config = dict(
    num_hidden_layers=13,
    hidden_size=640,
    n_experts=32,
    experts_per_token=1,
    d_expert=128,
    d_shared_expert=448,
    hidden_act='swiglu',
    moe_layers=[0, 1, 2, 3, 4, 5, 6, 7, 8, 9, 10, 11, 12],
    router_score='sigmoid',
    normalize_top_k=False,
    routed_scale=2.0,
    balance_loss=0.00656,
    balance_bias=False,
    shared_expert_gate=True,
    scale_expert_input=True,
    init_std_router=0.0144,
    lr_router=0.000936,
    vocab_size=5395,
    norm='rmsnorm',
    norm_eps=1e-06,
    tie_word_embeddings='early',
    optimizer='soap_variant',
    learning_rate=0.00117,
    beta1=0.95,
    beta2=0.99,
    max_grad_norm=2.0,
    batch_tokens=[65536, 131072],
    max_seq_len=1024,
    train_tokens=1104000000,
    max_steps=12096,
    dataset='wikipedia_en',
)
Below are experts of layer 3 (counted from 0) of a mixture-of-experts language model. Rows are named router (the router's row for the expert), gate (a neuron's input weights, with its number), up (a neuron's input weights, with its number), down (a neuron's output weights, with its number) and show model dimensions 384-447. Each number is 500 + 50 x the weight over its row's rms, rounded and kept within 0 to 999. Numbers have three digits each.
After each expert's rows: "comes before" lists some tokens at least twice as common just after its tokens as in all text; "comes after" lists some tokens at least twice as common just before its tokens as in all text. This comes from a sample of Wikipedia text that the model never trained on. Tokens count by the router's weight.

# expert 29
router:473463414553530492587426483475601550523523481506495492475524605407525392526470523482526567541485484528438675577544530473507396450465539483518606502503461566502470564534460457460533522482408522
gate0:508528414585495511499488516513504507542510455524525522479512511419458446503446525411479446482549455445486468498532534428515530492452535580490478454577504461503514437594539529444464451512550507
up0:504477440406453546512397589423510529516459479609572495488429466500556587548482590457484530534520541413542533445551518461490522457463550464478456536477519508594509543554504552490534467566521441
down0:534460594475492458523543356500587502544547436475427537488441521452448518535451573497535504521514483563496507574569492511470525470407529585530529487481488520489499529485548581456456426485425499
gate1:487557419510510516500488534470391504391494578559461491482384435486530509510444497417499468479479505474514502466478441427500477525447522465445468409480431509469550459517458464472495479513496564
up1:499588436561536466583454484533530497535422541598483473473361429527506485397435557430463462488513526467389461465549395566527485483564489509531426378405485454587477485514581491508468424480518489
down1:483514439537462502583441456458416484583498581471465506509506415607546519472515452464623567576550526525526530469557625472476584493471559490550563432483496481454549543375490598508572576581586533
gate2:497446514491468507522466577508549446521546534510470498529458437537452437474500442462523516500579489529511563536588591505533543507401473517444450434524481575548374403566448491445512493571444523
up2:490554421493471532404443593576603522449536477480516476470512518528422496507498460465499492542374563522513460483452571546473545422539536546582524439458491563449467528528423456561467512583481474
down2:559508490499500605607521536506454450561417542568630563564554567465459523435484520493400526505534483514528487534482504559510464551496526562442445498526575553468491527599468374467587576531475515
gate3:535559526483438534468485544430465557539463454539454432446505482444558459506460430538557496441513515446535507546446561568436457545470468580577485481475546567596557450527538474419490552490458448
up3:483359589500558509585539547518531527488562557536464453424486539520463582563542495413477473439465465590385547518399527483515430469544487499513551508475517432536528474477405492422502497438471515
down3:512505457484417503573538577526446464494598510567551543458582469597482507519574622418577466439484465397525509457516503534444454474510521553394454480411537528480484507534548594517429535409537439
gate4:481534544525471479425548502533449454551565454467461580473463464533530489517457498532448528514553477452545484502512457545541531523455494537503531492484489441566507539529448440417438566534462565
up4:495544523531470425450534439504495444456523527558556427553504500519580479462393520528408477425513457537606572550503503528554535477496543549442566418604461576571492418532445543492500499476550530
down4:489491465497489457446533527464610510394451544457396533613458509454582376488470629521466526539511486470447403508379462516509550597385569521552560505481556585454569502549484561527485442455488568
gate5:508409428460489574427405533522557558403481491508582526565461492436505447480585540517537466489526520583490482547367485496574504463568440504578474509531479428516405583525589525497466517489542560
up5:564554496533422418532550550399457498545549578463459493450437539530493491530447450483523510483498500507569502483519580453432442556518519564449420532553456557469509562478377437488541556512467532
down5:492538483539471451502552445550444475512501418522496462421449650479445457499448478636554561511502459524418463593531430446521455485555430544369564543455480488573514522480556459563523468480421431
gate6:445466465497518499411493476548563444471459465533509373462526463565442542508520516491446497512525544526478463512522548468434488447590403547541533487521404463461567612508450516504457450515471585
up6:566557532429563431502498508497465400472565485538556500545455501551482507566533484494512457473398420457487539516537470469509511455520453499407471475397539586531379451510508467530454472455559405
down6:559462522459488456473591446461475569472434495578493516459546441465497480498485455583572521433584414486502547469527425559560415483536552545526502459526533430565452441516513411510496490583549570
gate7:524457494512482523487455470431571493543494479605470372404514401534448490491502487543409462460471470529508496477510575505533532478415555469444488421520527439530469476527422591418445518438525539
up7:422569445513434481454492543531426550450446466444547578488492560508532543548475528466491492503554524515540484546462494489460461472555469449552514493385474546510515418540535481509499590636535416
down7:491539472553534511428430487613421514530618437462518372495435536516492413486528539473508503483415468441496465536523547492481471524501489441526645560477564438497588444478487541490591573617551448
gate8:479448564464485542521483565527541509517483473459521405429395463409471511556518528543577418571552502501586546425521572457524511509467549479434475446427475541463650460549494465378506554510496503
up8:468475502555510476442588488467616511475578532496596461432540382505452509515513370491519346478512542454493437493437496527554554449466459483412479537536569500564512551412535545494507543482481482
down8:533496487414437465470546580404497532576437540498547468427459494473433563392561529520555438509427533553586538519532550487536506526487491600461416572455461516519493447441477540565502498545578504
gate9:494509560460478511472555546588451516617470444534458464605500542484517522500489446456485389503486454464412525528447527437507570492458529504483709408488484422501583542529450524503499462565485527
up9:527539527543476580524500439515510578558493517532571515551513444453495506512543411457452517508465454393489572440507525465540504583578439600533525462420419517566483666450470473572553458341480542
down9:359443512513546492513453473462423561490582535470474507487444538452485476371431514455530504535580498555390541551462548538546553491486426497490462450606440516537526606547451508449436487490531550
comes before: "\n", " ", " 0", " 2", " 1", " 3"
comes after: "\n", " ", " is", "\"", ")", " 0"

# expert 1
router:451532418493525403524488476450449523455503380528466475488525580563512519404453517430482577543509487531350582514513518514483455484488503459533477491607521469506466545506529624491578549418540491
gate0:540499474513566471467517530546557482553501449462535480498470525545476530370480439516479525490495564491496511476470570502469568435432472540449545451486517490462553473486549453565420497511504522
up0:554504437534510516462582425462492544475537418513483471490485505509564487461429435437528466450585563419517431515489550512454413514530590450587461526460539549402507459470407506411501565571539488
down0:459477521447451510407492471527527495495499452520525471532519521486520486531509425589542555463470414498434504558512561504521468556478509475483535437526586511478426455485519533514452564521487519
gate1:568500526484537574438438537480508552490534485557443496400368483562437502534530441471563499501559410435552556532453510490484445428436402464444516452445510595526471428486465505517548534463466454
up1:525511511544473494576545436425427522628419568579598549565525481598534470483421573511475471521447572460466437566487551519522440477464507481500507527607465536435567504549532534478535410608556540
down1:476604485444543436507461516548506560536430557473514477454545471537574524537427404583458417516444429532460581507449524572583491471463430476585474438473439404454440521352519504431559446532421516
gate2:465530516456529548555530566548537583485508435512577554489443450476473432541617489473514558540500494556527469498438446541542412522509505594463468364448539468537468482450488566396479492524594565
up2:522482424549531448534483483386473444489496582479535490472543499572552511512529529522526568557485528377574427465468505469486507535368591494496493461575617528542557560502524457523534459450511486
down2:489514584472492531487541604588490522401450518440497533485575517445547549493457511516527465492582489412499406460530540493544458446484499452463514439475571489520568469498362477515503552528626538
gate3:444529505521470425408620542462468493539483500523537556487500415500433481515539463542520452538554511504567429500526494460527477528373573494538552411452615463486554534530505486520500528551554558
up3:528451575572563473523518463503589483486513619572470518438509496399494462579382505475444521516578441537509599525483548532489529476516480580505555480548521512539522495512481540581506566479498541
down3:452411541474523495461456512516410496587479506541467456477429513495445517628438503517537492510470472386456472496421466439618459458478524460489568481491410467492512554439499541458513431522445574
gate4:418363490486522453593522516487543429504502509535532600468504527489400427518550505460473522496473543580629519489447504503551470443480485501427470443558576523539514581531482527511585537531498516
up4:551572486424574497482513470471496577496567560462485486491527523530530578455446511477491538607528540432476462551540527500514530513466457496536437516489486606488469404363523453463489458557565524
down4:468551452435441532475510534561549549560484515512453543485579477524543457482401531419483473479462517540476515465488487424566535540498607490414604431549520504545523434466515411453521559472390446
gate5:510519486513608485496599545584569566504547562470490514625536510550528458438490483488490440444477499394499494500451628560486423508497527467465528437454542529513536516439505515610440553517446471
up5:566443519528467553462461621448600481485526565528556477488461444521522532480477491527412592502551442576497503489529526551501503428561475608453568481534444428504512567584488441391489531509481522
down5:482521506479501420619499546535515510508506494534547438430465529389558594461439491447485573484549376465460471580477514540455471481492458548456515541499515452499531507505511464557556457524501476
gate6:582510551489494583567494472520530488555486408510434527496447426476582538489355515523484498494462500525539547469510543489490526446550570537444522487485444575456470463526564468544416522571483522
up6:471490575514409450456504486510435556508450526454589426532533561458460472527671500496542500481527453542483501461539478441486461515483441450546480469504543386597488527498454569438455511457509542
down6:468507510529541523615609526502460447489496503582451396493524492546491531559507533477602611510502610465484448566423589453601509501479497528523488462472457519535484426473505565511494548498560509
gate7:517523526454488462377548519452488567597499508516534509418448477421457471525475470489485488456546530504465523484473569468393437527517445410510483476521532496397533455463465481515495464535451418
up7:548448408375477575556511431493400492507529433496494401505509451448563482501497454528485469462553464412527519471567491574489417503534415464428456487467495382471506478530476444549466564470544496
down7:465565485594501512537408585442496537507454399547444546539531496437476414458477526510467504530512537465527590448573522371395470408495393420459474486435515431660568508610583445557588594518453556
gate8:388590497486554547466484581549447515545519519458498561487473373481505546547509465524516462519533436524486533482442534526517499518499399574407455448500517501525531563483555441499438613563487576
up8:464520519501506511531544553525514555504446552441498456491486460514515561447546555529469605524456399551447520525394481450596454535519412511448497414501493555552540595477549356589477527538595498
down8:539490505502476542540539499512628564497493555471521623495444562512469516399522552469589515502560468495477601566574416453506485501480555498554351458482468454474405492524581526538518449492507470
gate9:537459490531546417540511355559549428500525515530442522496476509567454477522500522544482500435527629465571471505522569532598486528472486539560473466624599454559545531580499535536485504467598494
up9:441567541531541575629562453477537473527412491496454484526541460516490491513568507508522478521473468460463459461437495423503456486440519409488561513475429556526351476464478500446463504551457467
down9:533510440466423561459512499593482526439493427456474503517596476520455531523522539463480463478502538508471391506555502518413489434578507541528500454505464524519474574453492446515496449450591503
comes before: " |", "\n", ";", "–", ")", " a"
comes after: " |", "–", ".", ",", " (", "|"

# expert 0
router:441544388510563431526531457477423520431502403524436505500499558523560449439442528463475555533489525483338589555474527527449448454485526437551508484562514490530458533518518644477558553440565511
gate0:471464563438403561488551524494594495474509545431427489558466473507514509565515416430437526488536495435573560562447557503518422488452529423438475417541531485593511582553504436449420506524457481
up0:502452496398503508497597536520522573521476611543505503409459455481588480533461444472520557471429474473558578535535466525478415501502439447462509523461400434501473424450505478512570500580488421
down0:503541462631463472492497482597511484509569436519514556453515440483501479466391510598461467524516483542462456518471459561501554495518449531518527523421549486492547521464427470483595482535453556
gate1:472563544491495536481516552553532511572568500523509452448507466507520446503491472476535485464535477546548450498428498444467579525448507527534571364437526516541474534514457518533475516571496491
up1:571519515403386443498531476530448515494539481423484478457475551518525580484597528482476439481538498546565529529554404495522487535502481532510454559502568571562538509518508492368446477583576496
down1:462524483588468486546477546498430425547485517478511568438529490533505461471489557577464502532431580470481591592557528529553477423471493449472555499482488444499501450592498521457488634464542592
gate2:411533512478507537519498446488526482481536584511437545540527500375481466493462531491486445493422495473521595608515536578524512441462406466448489486498590470580508481495521517508393627503511468
up2:607437485513454473489487556555509475506497356453578523508491467625480562523556465514483507516546507460504453431510469413488487561523544525542527509511427505436537511541491498500588386471504510
down2:544341545539436448500460560587465465469578441475502455499498550400486576487505504501477542525567449497358463429489454517449558487398535549475488460447582553439489520490453460549562573536487421
gate3:497498374471483527522470542578543473556426487452496457555571483573442520495465423411414510535506590482527539523492518490509539528553488520571512384512550462586522576507548561325521539500507596
up3:483512429473494501555514467584483525590458466427530499535529452540562455484459456438492499528525559570522511544504444544458539479543532431628498409483563515520515546436523567356515528536517556
down3:476494414466507502462566495468592514504588581476511504452494453484554440303535477461467597461553487579415452558493424456387561562575449538456560547450498625462472460516454611542500566479481513
gate4:524479458442470538552536534513544480466460547493482586499430487515447551401475500456419473553537469601444475501478522462436489585441516511440440391644564493503524535484420501523390461538469508
up4:464487353494503491499470556549476559411520495496570594432560516495551483461539458525410484461422559559506370473541469532444461477523525455517549512492505426512492440524454504450385497508504489
down4:583572384563489539498413553405493479580421415502490560522532489486450503425433500526466410424490508610522507500483514580441473490522496453513566436382423495515530520493485586509436553549423473
gate5:508486565475473571519458504535498505421495434544496546494447466523539535503494491508461425516453576366539502446545525533467454422443575519523549401542492398484493516552472498463495573517510538
up5:542498378552479433544506464541504417542525508474512436507529531516465522520445509535536598475558455553434528569432458495482523532541447510439453575505554512625497471455445452460493441539537441
down5:483547519540461447507532500405516542502524549626546516485546443606631497417594506533441539498449431506491527583486500477565527521535443519488556533506386502435465457450539513465474507505502543
gate6:580479511443492521543560554428469559511499506617506511547534431397408511483503460496474439495448477507465453592548519502482506457413556502448445455496517498586492526542552466462354473452495521
up6:541581494468506535533492525505487476552489529507573429486428437424512518528564403541472517632372500458545425421523468491486472560542512517451511483568540512484614523543553467412521540399494489
down6:492515467438477474499474498550429402527549427466460485495525521510468417449488491536443468537571539496482430432427558554451454463578493463505563450456579425577582509622488580512539574493461501
gate7:457483552569506447460465525514462507537685524484447466531511436530426475534495477505493463416515461548491517592526510434459455533445554512441502521526561423484490536481526419557528476526516521
up7:530504449456508522584543445448482457496581450539446542513410448515453453474565498505424487650591499447530478500484487437580478548448415536450517524566405465496534506358507470484517470548471552
down7:477494536544484513490475481519462503463471465534389406570389487525473488498464539462599446471493490487558550524534513466477540458558499470533520468497492555477415538473435523522445563468615517
gate8:430480505506496552547598569517449480498487416545530416494488516556502586487501435451373533544534553492542492610462529497438501443520434496463589410477650460429450523475478548498422555451492513
up8:496425450488437427488553525421506483455439407524447453417524552564504503523475440410449514473442530426532456566413448484446487455499379489531498574466548418507479520485542525525549524504515447
down8:451543553458500431608450547463526379482470559534575473502564507553471489512500565560491494637472448447414458512385418600517462506547525561443549519504521514450433457496585483448536514605509597
gate9:541450585554468507486485579475561544428546493477521526484561433526472625568549493430514439489519454443546525526494542464483486474478533517540483444460531523468557552454450516516417546511444527
up9:505450538481420526457490505477480585500580478470463509441366503504513475446457581440485516501503566451495586483547461508424540532648515462497512524385532563508438413404555585576438498482533447
down9:461458388525462502535533500407468466539519530564567516427559510459529494466544499460374487427509548479480500457525509553518483534592576577506465535526437468580466499508503468457550604510447583
comes before: "|", "\n", " was", "–", "°", " be"
comes after: " |", ".", ",", "–", " that", ")"

# expert 6
router:496504445500456579403494560479460438567526578637460414534501462462621458519399451450508539507517332478464493528474508455518466525448568531526476399538592573501547557389449524460410544558413595
gate0:446520455461451431500475611424487429467461524584472442604463488494542519503384535471488558524547513572511481501504472472505584525447450423536523502577438429491444468471443497437577447460520386
up0:491421340494515435544513501431456515494459459511538603466613489491570490524475462542556518448483571445572538628536522506474566475481539508506455540517458595502530568527475487518453568463539493
down0:544499520564457453403444441461555479538516492503468527510499445516636500355517480490556473511541522443585437497517494490556493450564502516440469513466530514582391568544502451587509556492471547
gate1:526532427459395441446575538525542531541518497504456463450449522454419508485537466467567499479405495476518451474454359508517462492485506522592541547490489451543419567481448433573454521417477461
up1:523471538449583469460401481533453490558468520448480467521415470414434506507506474499531520472489492506534471521500475509497488507510447529412535505558557441499471560457523549439444444429397547
down1:531595518471529464572494537527542501421463489491476470484462439497510519438493393460621556465445473508552531472509449567533425571570470527499422471512445512555476462451365408475536545474584436
gate2:547427511451384500432481540508418484558408500501546405567471528571512488537578475482466553490529548438495517548483558580458581546426487533523447504469563473423510452568466608465511454513413519
up2:473434527538494578500386412493418551541394476576515413516449514523455469523532498544519465509468534478493496481438497528401536534418386426556421545381488489453525422511475563579557484479485570
down2:508553544449482521551436464398518467445537553451519531480433600377511430502468445519522494544468551457559487503551527453510538521529448513569485532606516497538461489456467559573515461454557483
gate3:488497527579479529407575483542461477491419520515586531523469428572554447448581467408463488489497517413573552604445461482473476486440490523440609491489599513471520535402544584559404528494614398
up3:586546515467595546555451485516551569466488464572419466560421577542488519412503561554531441523468563458472511438530528451510491582489550499569420534534429554453516526514539466488470461490438464
down3:487606423573599480477492538461496493440447557501443473507471500410506546445519496589486439479428439445550492488553503470490472489434509418543491505534513554641491453483504521462486522452518520
gate4:502584455473472474512558540598543515471557461531482555506449498519482446564459458400539541480485423419518482558575506516571541493533571537488520485493537505558570490419435524435567418496542572
up4:529476559498514530486448404565445562587483502453532512404555490446490497522529465526495459496473542559495466494554437412533440572420440485465542527441457517468566484557424499504494516508608520
down4:550464471538523568521522525494534602441539472447471443523375537510596467515461481501472500528431544443496591501423428530479519453485405496509543524441613485439447475529497476504444563476491482
gate5:575515502452542429602516485515503434494406480528509453600521561476525495433398566511571550486567535513559466472531511440488469450456446506499416494426502413472531581475456505548491450511462485
up5:448512527502494528319487412420532484510551387460532513419399436547482469533479434515399405549422452444448513484519399534491519452532557521454552507587573534556456450549451460463523527502524519
down5:613509460445584464442507454441528481476520624465482504449518571490464569500523440453473581521524417434430473504431518549467501429467528466513535478575479617378537502461599537501402519473505526
gate6:459505575463497526523555430465435476491548483498493588358508520488522424457538426495480412528431446458492524522500580442517555482538406471579478533470514490499496522505513511512540476427408500
up6:396570535550503422429478647558544510567497514452475480558510531472419536469490522436482508538472564519379526502536548472489516503427603505430487482455570457470558506521582507512432497601551519
down6:589432435436512495487519478517428401498490522527484392456543510414410487348422560680493514498471479554454390397485494372483528468447522449487482405481468514544585533525465521556484470454510538
gate7:469496579435497491471560517578498470457574483477490466482367473456447480476424455515482484522532449602504471442535451376487498504470606546454409475565540422492492515442538425443550558525463423
up7:555473448580539483485490503435535517532467509567485583531557557582560512504524496500495553507416503442470531578468586634524453462525415490536553483500478548563529501548489617521470396526506549
down7:508525449420450516530471513399495581597390466493441625460445410469535504466533475467565502524590435501492496440501480509450478519501498552523445536459493533592532498465492387565497517474585509
gate8:506544566454502527466567465493597420471503484378472510518418438534534480674390571495468472415547503496511422482501529442526512527441540589544418449487551483422566465494578526521508484483484504
up8:496400437572446587500589509555417573501523522617442507534572481521389492483489574549463467473464517517520506563517520480413481522478481488487432514513426509390393513518491602421481539535540510
down8:493468511553517456542428533406432610429557493559497529483521549538446570530559421551435495503447507467484502503456517507413457475446415429477513472386481489430556483501478480536525438471495518
gate9:553441544475511542475516409556504533457450416427480552484460470362456501485460540528426497585484523482350538531504570505492517503500453537505559498514497479487537474564545526570452424473503510
up9:455520470492517493499462608479504479533526540624477441554559578497537466510520478472611472465567505515645503521456456460515439499476500532506497515486512444541454508450508549417502513496527442
down9:489565563593432446530527576620414465508469504554613396438492510406586465471399608596544431475499494489561593503451471459508433446466471485413470523567561475560477524557421438475483523606383470
comes before: " |", ":", ";", "==", " medal", " information"
comes after: " |", "|", ";", " P", "==", " Athlet"

# expert 23
router:567504418446575492596449508463592545484512475530480485563532513446542470444451543461515576467490507564460711496544523525476451467479573461508559499558519515494481508562495476512511501488470492
gate0:523455532507487443565506544523462527474529630530510606547493525595463431534513562514471501500613407558486490465498504551505537539600433521505558509495484528562532482425557528423529544544556513
up0:476455541524512463547551601524507501457524610478572497529507483487483486586509532512460477538529370486527515538522489497508547472518462564452591511486458450477499545413562522436610605630547536
down0:479514473533560486557562472567452525553472499516532501547492514428512547458583427477528545472555548512538494503488536453451426496492505499450465509486479508532539510380483464523568483493455574
gate1:541527606424497536508515526587533489530446473488427511522415532507456544454516416425393442465530454496536459481465445510460565462411565508426433454485504499503509518478486493508559464471494549
up1:498508529621516515514495486492472572492524490445475531593572506453536588488421624534415524504431525552476504547593590427523503498517420495538526520524446510626454542406484525385451524525526490
down1:510502423480494435519586587500500415457473512562453529550536503451563474590454583418460518528532489453565543557528527520450497484389517535537481499532520458491488483502531501518481548525452568
gate2:523523506446502522519507627536556453621475467570422526489417550482512568485424502518428536494492455440493488491493423403485494500493483437429492505540427519602529489542492529464478471470486473
up2:525446512526435539467416426527493544478508510557498452505553454516458471529598538477538449464486515527502428509497568465469554475525476508517437435523612556488527598515521462515546498484566538
down2:524550579531442491515524531552524465548541458410506480574430492513492420523485477488424517432534455497584540477511544425540507542568520503427549420537467488515469452449546496442455488488530466
gate3:503447472501484591469488467481470497457497451589521462513527512538418491495534423556445446470641551476500432472475490488440514507465466529545406431589596477597566561587518593410459553499495518
up3:537470534474511423541542500525490515539552541535467428526481572533523545488507497459553581502480471519447511479498531509473546517461570562489602511393473493450479485447501379546554455539483562
down3:526511506440485490540539486556517523505352524514598493495560481499534504482474494444505495450478489505522514517420499508482506477395492526469535524529490463465543552487431484364543385423521483
gate4:441516568496548500520490431440540475501554606496541469471493505546496524447532475434585419472504414521522548520526619463499547464517540504500500407489523504501451518448468548461482545446579498
up4:551504464439528530393509481542432525490408487473471560548408489554488426483537508554468457543441537527502478441480504572539537489497510522484492580626424444472558480505561389500546470480423502
down4:539398503567505455629448506464487499481562481461554446484487513522485481374500469408515571472480538410488524556497535500443522569618553442392468528444564426488555470498524496582472551503567520
gate5:478511503534538543512445364514464525502503485474518553477456469491440549535615527489563478510456402548533489570516624426459604425452544545585407376565601597439554488564519539484478491615521498
up5:443568526547572496526487448527497401577493448407565541439448497573475525536540439566542547524408403569556484458525487490518466405539376539589439470605548498496528505560519527549397525526507495
down5:480501482457520438474518459525511400485482593449527546467526471456485498522451494547452423431458539500552507641578533476526448447481521551461509512488435491483482534409480524523506541421560457
gate6:552566451448483454563589549566520547435510471563452497480520510471489549482501540544570450469550516553525476518528525486483512476570522541526520430491552481608466565507521394470475510443524496
up6:480422548527525564443470500431507447522474550524604518495505490625566478532516515396453506523453453503561458479523464474551541521497416499488498541502464530472554461497592580506567473543410529
down6:438549417488511540510495481386390443527461541349521505494512482478508485471478529557536497430468500478519494470553494468500444497471473485477506452416467560475585528466527516463444593483518409
gate7:485461516509430461502493544470569546421529395426385483525524463513531470488439460454419465507549438523583459433530504484503460502445509483464386483482555508541646502561541469500526494499525557
up7:538473359509515480537481614476519472525498488369579501555546498507503524427402541498502468490513491497607450451527520579541505538541504439486395437479509471518482616466551494545607568491507464
down7:589490500506484565538486508450498515523495513479502518470451440499544601528428486474518507506519428453472508508449533499479446527547467528523477558495548434439561491515570544538430519515460509
gate8:439440553465512487493499497611467516521494545502411440416563586565431425588549454519472554533583433479567493482459506540521486524451550460464486436550541504517468563452478436546450475488600519
up8:527531572526436459504426479525490502543486467442524415501468513525442448562489468466522634541526407540484456430482497500487511509484554397451488550544506473428437590460487500558434424448545516
down8:434477462525487532610524508512463453567488520446507622417514463485634545436433518491473544476413449474518451563529489493451510419535478538533482575534443491414537454503472553469446579489544414
gate9:486511482541497540495525543436408522488517557446513536503472497498404474418483576545486449496495428430487554592560528532447494454490484568449539455470590485487541516595473468496489501552419567
up9:531457496393471504576408429513482472514545639520480567575466490530434450420526531462532419434496416515509568490477566483548578519591494487484526495536508593510467515508512399512498460474518499
down9:458545611532505525582423469595604537599509507464528550538494484495474465507429565485453550473470548452416481505555464502539469533527497578458466609479480507557486537532459583496449511554563493
comes before: "-", "\n", " ", " 0", "==", "The"
comes after: "\n", " ", "==", " 0", " ==", "==="

# expert 14
router:475541374439573367556495450424513528478515374508479521492491630510545481480450512502482581532514492514387542565524525476481466460484506472485482484566499560517465521587543604518537563436524499
gate0:524527590486491465500507531508590417492432529509508452516489511480490525494443453404459453448633464521561465518441483426520528486454501510455505436534528541691449598444484530470512469535534527
up0:514471596534497493541463563501482465549590453462524458563500543554501423520542524606561608568524539505509428438481534561609458499405395482525540403468552506535564486480440487539453535519584478
down0:547478529480486478465514467531474526552505545543465494520527522476429496506490429530551409488495478475510429432533536515412531480534456474526432472550490499504439494429538517455469443615469526
gate1:491500571504527488465511509490544403506525559494452441522552550503501553489524497542497524409586595519466508430487524494480513475542462522555605414364415515528492542499497508498470525482455556
up1:481561543469479449478466509523496481413511492619484493404514497476494489477429567557496553389405444523453566628507546489526605392558533448531601627653524578558459475479559531560465475523535526
down1:571592561483509563459510495502550554546590513542501582523538532504463500439537477485552476537545472502472562572494622490508473542632464466534419407491458503600401491452518483363602560618504505
gate2:557475430588454458476569544490461448548441623545511433526521464552522456505450476457522412554516516499503455495525526490551481543512441440440512387524522535500423572556474519395483499528468482
up2:551525526537501444574487469443452520527513524455537481550456488518539527471551438444526527507525618543433521487480595552523524523518542442516549428541461525477558491496531518418394526462511489
down2:448515445500483602472456511488512497534530450565504516487494499474456488545484447536455586524542544606492533555474582553508590412350582439504494583538569478447521530595508487504495456517580520
gate3:569452541448544490532464584567496461495440543482523455474598493515532526498489484608495469483495519455485525501444538507632533469456500529416555416492476432569550399476554478444457584512539589
up3:569543478512522461461489445493443546529502454511442444462356511399463468501528465487451593523493520565436552529467451496420453478505460532526485571487485597439427553507469534643597461518461470
down3:533461493539479436537513526533455591457503444543449510660549456469494508489504491466466468476501542454456508494444474445543438609469540451563521601433429517585535498511409458551568383497625607
gate4:492490467485444575488479518471554449563525479461509488516516540562487435513423424471511475479534462545523487489438598480520448494521517514442502448531439562573561561441603461493491476566474492
up4:543539500446458518602459472481461444480437513565540446403484453539552583504474470416615599469509488534454509583526413556489574433466593574505484549465490535453415432504504453445501467542443466
down4:510578498433471552489533510537622524492505579509375548506569531512457501573507495532512511466485499537518455481593453558499556539483509522493592540546449415618476579515487433553466486535596417
gate5:541507512486508535446488565562457503502463554510535478506399396537412490509477497577480472431520600493537519489467502494542432498460519504588492374574511511547433560597448607489494498403466487
up5:425486471463590529472542447514589505463473425508480367525436500497508540498390488498474562452546571448428532498453498487426518521529570510447525491444428477520610509481497443502552570505464522
down5:495519503546442403526437574482476541512511465540521497451451405474393488539505459514513478595435523542515461480525519490512545523621501473412591545506563435578569550511445436566397480490404555
gate6:530451474538586536562512459525552532463468431499543479533485494478452472395404457500471479531600500516572429464524483520531471470553569480426466477458571546505501542484506564577460597470539518
up6:518469536527537500516536379497622498537528395431512537526453416537482566408399400528530468504596558454585422422518534472566530445517468493422480500523555516548451506609509547516449598432568562
down6:459567419541479487488518473495595534613465459500551515449568511445542578434564356476433449532490416561502476489473549507428546548493553484584527509578501426382429481461567464528463514509545436
gate7:586491499515506528542506522450525429523546540568513437548527440479541422565503364509484437507427517450621461495451495529508449467460547559482520491606501529585495577561516488557535568410506554
up7:443401514601528435644569547530452496495564533436457508487557474551504474467432562517489523525548503508497449531522463444472424435521544394501424554505545517451405520576523595481507486474495519
down7:636426507547501487522618426472524476463510518522558563452510515464482430397471522532534564533465555518550550487545553577465560456453473507439604508531542573463458553553577486558623475561518495
gate8:497506588488420518415529527473533486484523510492550520504490427503447559463556516515540522515636452517497565588483548471561523573519481453484538444497525522441471487559544477564516501459413484
up8:397504496530526566464455496474439451501474394465468482518425463561463510559476502560511329510484539513434483468496485512480578500476497534599514514517572531473473530423412449464536538506522537
down8:362465428550486398500427516554596617591517433503567393482490503425479461374542512503487613513527476495566534522483504385566403614530521484457502477548487502456608469421514441519486427543476489
gate9:429500617523539475482597470479417485501477564488556459511518440533423526506447459532551524512518505443500457479484540464533442493478414476393616523518483482556609538476532429506456576562440521
up9:523473487496508520614465546532428511473527454492534468549476512494513500516489513553478566571477476512553604526540596466439435491544452460485435563594523497443543459459510422600504466520397515
down9:487517542433515506549540487496383523497416482559445422640466420540586503485532484456578508505509500450439481541396471518540480364527608462503636527550435603447401555433463481596612542534444520
comes before: " |", ".", "–", "-", ")", ","
comes after: " |", "|", ".", "–", " (", "\n"